Below are experts of layer 6 (counted from 0) of a mixture-of-experts language model. Rows are named router (the router's row for the expert), up (a neuron's input weights, with its number) and show model dimensions 0-95. Each number is 128 + 32 x the weight over its row's rms, rounded and kept within 0 to 255. Numbers have three digits each.
After each expert's rows: "mostly gets" lists some tokens that are sent to it at least half of the time; "gets" lists some tokens that make up at least twice as much of what it gets as of all text. This comes from a sample of Wikipedia text that the model never trained on. Tokens count by the router's weight.

# expert 18
router:061101163069078142132090157153129065128103153159124126120113113145151129149161147126083153144125122109192124124132124141110154103113131083136082168158184098123138094115136072110183163163163139185152132161114140084124191092168109101145112066086134088127127213074082149130104195129124154124
up1:188111106078107097070107108126125134108149132110152128114156086106124105128145135138128111134133054139118135173182179104138137098148145064172163153157137115139114160101130066098164078109135148166116143106153033159143102171134090126152100090109096167160173099074173091118208107113115172161
up2:088122158159153143124112111172167141128132079128085166122110208094104106063070118074130182163128130088066114133114076162175150119124141066182129151121097160112145101122140114123133179164167132117097146132191106139120148057134091105162144127120089163085122176064179139167106111143125133126
up3:082121127137159115134141124180193118144119103134165150110180126144098145139088128169124123169119177128151120112122136179189132166076158076128088141077169069155127148114113079088121080129191144113123097177054175117103130141097101104110117162138132111183136164181121149152044188127142139109
up4:114130124094150118128101073160103139135168086122143142105159110093143146148106156157086159120121130138100129178208166109155161155121119118096146197143070054163147050156118107106120149115120062167138197170131089135069134098115139121139099145129126136136218067104095096146156162114102144120
up5:136144144108131072103158062122165133104084119137116127125162028141168170078122090137117177082127123112121101136186145130101155128128163120161136104163135150106120096124135123152129155094179133182112127142079129184099158120039130076123141116158135105103167083145117132167107218173101139080
up6:151128171117153108110122124155090120104139155084127147048141118134145111075132141160106132138145117114099121180095078124088115124143124166192084075190202110142132101077131067139166123067124137200130179148124123099132180112143144138145180086090112132158126075137136137104139163046173144131
up7:094132166086136086149104126136142123146155186140103134135103061147072049124085157152171163104119151168138105131113165127158140109110103098113146194118150127082071156151137097108202143097132124191087078155149047149134132170090126139154191100136096091098170132088084152144129144134120117156
up8:161129190113093150112148136112141148099191094134090117036200151139144153138117101080141115111132103128150188160141136098137170125136131084142183145121105085160150106102108162160074138096158046138058152132094173095106178148114161128130119147127084111127101117127066094116098199147112118135
up9:164114177143126084105133093107104089055101160126115123124150082129125160144075082114124149158160155177133153152139124054090086103179085122101063211147115131116157129153158162086106137124108095118151064141091155134124162123155146170182143170106167129088168127105098064146171160112108109134
mostly gets: "|", " ", " −", " #", " tw", " three"
gets: " ", "|", " the", "-", "\"", " The"

# expert 12
router:104155174059135093132117166099174065084147137171135141102119125155112123093126146142069169129133121137099062109123146085124118101074108121193082170153151120144113132010124087118113116130186130140100117166127182161139186128107105108152146146119135128139108197122151123152144145155159193149
up0:115100154101101077168151092110181115069173134098114173136166106167111137133133142121107149181058123121149157113138138153149123116114106127176095096156184122179131105108148122104132076119124127112241107134077088142099127129135117148107033099100159078145158104141154121168128128118130212120
up1:107120114122133118153170132166158157182201179138158128111126157090166107121157158069117172124106161092151135159090158153096147098097042102136118166121110101137145105089109175042113129121159074187197105121115081147169139105144112153127098123117159129178143159123122163137131152092106194091
up2:123097148142157078125106110067100106103073167150136110051169134130124197123182109057091105138115172153129168114166138095112202147047187151104168159111110098110106110083158126168151106150147148108066146091154134145160104117161130143159089120141118115096163131119106137166172119169117104102
up3:166066129143042131100052171153073087119149129156145164144158070142193081139158143193105125127158122084087137128100169128163054123142085104110131092098178107113118145131143064098163116152176123108087136126112116107133160135129133101120103160104103139136112112116151127156187162153173174139
up4:115078140103139135143119131144195145075121111235133116142086155160178131152078084134137149128120141153121168132111117166125160143167151134119069131117101094137125112052129159073160150098149166129106134161084141144136126124076142117146160130151151094050171192100086186087079122108128086129
up5:128127139121153132126090144133156120111111136165202141171132202156139116117142080105103208174139126095190082153129131132138087142117113156122112185150156166150141117134109156029177141122178072128114091161145142215063066112123078141120107107101097135106125134116103096092110144148124135151
up6:099095198148143136096073146116143152113155143157165151080102134128126203082058129090157113118168124077102186103128118194064139108109149102190102111160105089119162085090087055085133146120167126123089077149112124136156157144084132139129129144152133174111146173107145194140133134148145137131
up7:133086134116116073146153100163110119131064160201106124077127120140181125087087199113138134125114052074094112099147161104090108094155105170138102166200131129150119117064153147100111100071137138191145160154117112129108183129149115130141171131147154137102173132127147117078112113164069091163
up8:076199150102106120165151117106125128131152107130176174115121119174055155133146111153135122118101094123132093070199091179165107112153128180172052170193176110141075135158102106108152106137122089140129145109143104174122124176122152167152172110123188136112137079083154113110107081122095095113
mostly gets: "/", " de", "–", " $", "_{", "AR"
gets: "-", "–", "/", "1", "2", "'"

# expert 27
router:072160155031135167143116154129151088136147148130166127090157088108131181147192132103075145117139076102161147142151112108125148094118131126153053167122064090146129093087108109120137163119118142193141091148128085143111182081177152143145121059104098149142157157091108129123120189123160167121
up0:112187130053122135141119137132142158102115177162149135110139128076189150184111112123116141122094075127104122124143159118164068055077121088109133168126097149131135146173102139109144170165115142131137122193088127124094132105127074168159137174129110201105154164110045184113124164193136126140
up1:191116131121111119168109151175153128117134157160105104121123157099150191118198131056130168095136111129140126130124132100104164107114100193141176151116091136116147070051090104108153141156156130080134104112140108125131091128166073120102108108097145095113066136128132237124182204113129129145
up2:127076139145172153140123169138139153122075178118114188089091121157096167035131123151145141094160078141099163160090151118174086158080091078164101129149145095112126172105153122164100126144144111064141144156086157050109135133134100147146167140154132082149167124141139113129049087170157143118
up3:169146135118123153108066137094052112102165136149182128130118121121062089114145062114175152097180134126149136121084116111176139128084097094070085154165162134140121125095143160079129165125122113179079089124186124178114080088166151143151175168161132107147088171086095127169074119111151138124
up4:196105153095107164083116107147087113139166198084173145132168089093083158121148105110075093082149104126158174168121119142146128130138134090212092171133096094176100109168173112113122124123092146163139115153132118123121127053194105195172147135117134163126143168084177105114138129154105129154
up5:096132134153105168170145137169099104113125139166092107109116114156189087140125103117108148139116104167149153160176184119159135092151103026160143159144130107140213102093114110171138139146120188148137091137107131085129123105112165100182092080078103094111140125088052135160157165196130100145
up6:132182158111183122135119152164192160119166145137100188091086059113124158099177154123084127128124085070152167089113123191149147102149165124127085060129120135115139179142141144118158186128113122165119065168102087104133121125141121079126135107078139146129157108078119155085177131115167187087
up7:118159117118105118101103126186139122116131193168067060111095128163112096145104103134104159210182120121204135170137155095123138107148173077077123137181151074163128128121121125104156119124122099172113109130155136180061122122115097089149194124127119169112142108097136216119098140172131125130
up8:121101146151123130167109168132103192125064168182198084163156144126153133113070105089063173177118147183133122124140122109140092056094126148110125191141119119149090111117149131065117095090127185113070131126110148123106127103098089131130127173137127108113179168147129211161083153125125111121
mostly gets: " ", " bas", " Bas", " Genus", " %", " num"
gets: " ", "0", "9", "2", "1", "8"

# expert 21
router:115169156067125095116112134102161058096126128153164160049173114142154149093127099137046167156143084144140083146102154123138080137083108105160106137175163145130107117056176063096151123136202117172093110146103139137166150129119150131170147176139118082114130143132117117126106129139195180135
up0:126114158107111108160162130172185117104158179113171124111146130088119068129100193072152131161119081162117097186146148075106126078111140104118090098133132155109095107059194141130142124179150108164127199100140177102107093103128126167131148130139105200180118079131152068093115121114168127145
up1:149146134142153096175114175187113131103144088135105151102113162052168099190156093137126142133111128116184095170095124122127112087132135201121120164124129140159149095091174126102054117096154066118113071111120148159067183125160128140100098157156140165155122145046134085166129133074142104135
up2:086118149117130149122092112142105099095120083192130132078128190108073120124160091133105155167230089143167101104142129194130065106159154124123104183126120131180156116095191098097073110146095127138132147126115137115118122119106093089130149182085071075134137144136109165147070152176154120127
up3:081122138134118117149085139178156171135117124124140155111113164120170119115107083121063151130133111100225142116140111108056121092135138167128144123236161130182171160130130086129091154149182124106085146138061156113131178107114117138128146065146083146157091158128136130106109165162159107066
up4:127120143134100124083147146179154082122139093142166143147117131110103091112115119131128121138114035107098135098143181153100154036132193079149135166196140104123103134149182083137153080153173138157160102116133043141150108093083159072118105116084083142136147148146092154129111180120146127176
up5:072157143058092146092150104161122155097152147123154129166075094164186156148072117124128153110163112072119136160114129156132136095190127168140109111142130147151140131123173075157185154126139085187168074079072089104071164104141084138148131123130140144151152139111066182078156139128115126181
up6:105205173141151124104128122238122085129112127126111111097148098141142112084111124162061148208133096090206068113120132143153127098089086081149116070170138132119131157144196121149138161145172124098160094132120102151152145104144151136156140097080085085076140138145123141135099165137129142116
up7:130163138138088162079108110110148126128156134095156165159122177153143134111095156157078158152118097113183091144161156142202137122094187124046097140085130124177154145141122135129119134122116070096128163181106089174121141086127124106087135156122184101118160111081044206161110123141078157140
up8:110145119118095150098146126132193088157148093153119116136193161127153126134121107073078100173066098135106153089148167105201084135123095151087125161145129136140091168098134093104100154134189143043069077184145151114127150182124127157113115126183175080101141110127136104087133160156162093117
mostly gets: " S", " F", "A", "E", "I", " V"
gets: "'", "C", "A", " F", "S", " S"

# expert 24
router:072157162050091148136105150059114077122131156164128110108121123167089130160185099119073158133145147117163133110159155130132104088126130109178103144129136066158108115067125090089136102144164145174113117112135121087114182087150135147150097112101109109163133198053116172124152176117192171162
up1:137138161117127145109073090171167163104118120103067172116097120071130145100142082120085121103114055199074137115150155177108140131142099134166157172171120154115122127128154143154152132143134122175144211151131187115090135181087096138142191153092092117095124105116142104154096043124138135087
up2:149119128091172133143151093101182154112122119137105103134100111130102138151175093131127127158133140138157143053108113091203101093129111149169155154184157098177092151129168146107167092105191097162141139162054140148122147039158072095151140095141171088094133147126074132142140089096168114071
up3:121084158128100167111119083087152128125195138134138160138176088077097143117167116141161144112193130125097152094175129132150142093139117163131103194092112100086123181148106103055168096146174127125142085124077138113200151065139120076131099074131160058102125105149156112109134191125149109133
up4:093145145118107118092177073111134163093141115156098176110085115128102095156066147131105087138123077071120175084117126152129152167133100135163078135177094139170079173105205166119111186110130183132114112119095146094076117095132138077135172124076151159153179159126158177172113177118134131134
up5:102080169124167109142150116138174102059091153192073110087160124107125137113148098126151124090060110092072107128144173181118125142082162135152156099201098112122087144101127102100149166079188117149136138114101112095142123151131138112104192199089156178115168126136151145116086170137137074131
up6:119206134145087092121110058129092079100122178143141087089104096150114166155143136093147117173172129094168101153126130113156129109148158141064086129072140102160148119059117071115167171075089148134129126124175141124161094115168180110172134046126136124121161086102129145108119156177161159143
up7:141141168113085206094096175107092114124116094164159160118137139133164114132123116130165154139158124162115091125200137138167164143102151112134074097113140063143155138098135008080139145048136137131105120120146151094082139102084133170191100169132084153140087158152137128102132088125126101148
up8:133116147147130124132159112123098138170117113090117147122200078116088160175175109174093099127164147104126112151168150133137160129074151139165141114246140116091177124047160112056146124121131164118114170142160102112096182079146138068136120186114090149149149105083102158135127114093102116123
up9:147113189138169097117123101122115083054127117123161121032188130137113110086126121098125147120208133157146141121117163090092049141141135096133116149169134165131156116086139080098078142166144139182111098116132163125190169130148162147133124109134067185173100169106123167141099148144168132101
mostly gets: " (", " \"", "–", " ", "(", " $"
gets: " ", " (", "\n", "–", " \"", "-"

# expert 7
router:113138183114137154137115145085162100074150229173122162097118161139098117082086108107098159126111152121119077149176169121115113156098133138108083147129103087124081122122122085109161115116166079156114177131106095136110153095144158136163163106092121170123143149071123149189113159144115207040
up0:098138132147203104131117046187139133183198142073135112129116153115116056127111185133150130134105146150169149157096102086145134111123069098102083119155054092125106140110094088104183127147164148165121140123115089108145127111150160123181191131164141115125164134063094165100116140143177137120
up1:095095116116079172094131142096112091063152158178109098104148157124078210145127114100156115154106116138185123145160142093088139140145108114130165148143145112100123089095104125054185182114121105155133118147091073179137095148158195149110145117184196102075107127124122104173130181148163115136
up2:181133137119151150098140191125084075136113110130171115085153148123108071108147118153098154100203137084112107138176105109156163127117127199137077100126120147106131113109175124121163114081107129119143177150122064124081109107168164107126065150077095158171097174141109158154094105121046132181
up3:107145098128079075036139081122088105115148137179057108088106139126118089185169113117143144120157125146196158110109113137123172102144145159167145155153158152094077124077131155159102098153158129088170082132086121133101180140141136181150150139112125124143157148110089092127133219133175162102
up4:093122156112201121150155134149077087110090097128111149069137118172133104136146121103146163149089097132150121128160102149107114098093165177150118096200192185147063118102089151104131138113093123090169143163133069094089126126167190100153073140151138152126172125131112054152149193107163120136
up5:097070125140193165075063087133101131147112107148048131106107171094124125213095084153096158105140144135178179148151171147132138133141136109130104130096140128143118053118181121138155141065101094155111066101129118161166106113158132146142182156164084114112151158153132180150079126129100151136
up6:120094101102202127122099161134089142136141137198166093130164142084120160181153097112092109139163107132109110125205207121133128100051145131146108136106108163113162115124130143089160124123134158167086105109102116160073118116097150146106114160094142129078100148080190134173148104170223125114
up7:101095175117114129084090089134168159133109135165203110167135172199098074132114153135139142191050119094148192144179105099134126098096152123117130142134142112143172116091111092101121150112118117083135120144130190077134147133126077134130146099149149131162166125173079172124140089188087164187
up8:125124160128155117146117145111168107132110132146134094139180143123140100105115110032131118140123119113162173091158101127166102136138084065123131130101136115170110099096152134149157023109153102093126122146115191143132194145120166102182061200154097127135168139096131108153113149150073209160
mostly gets: " and", " in", " to", " on", " with", " from"
gets: ",", " and", " of", " in", " to", " with"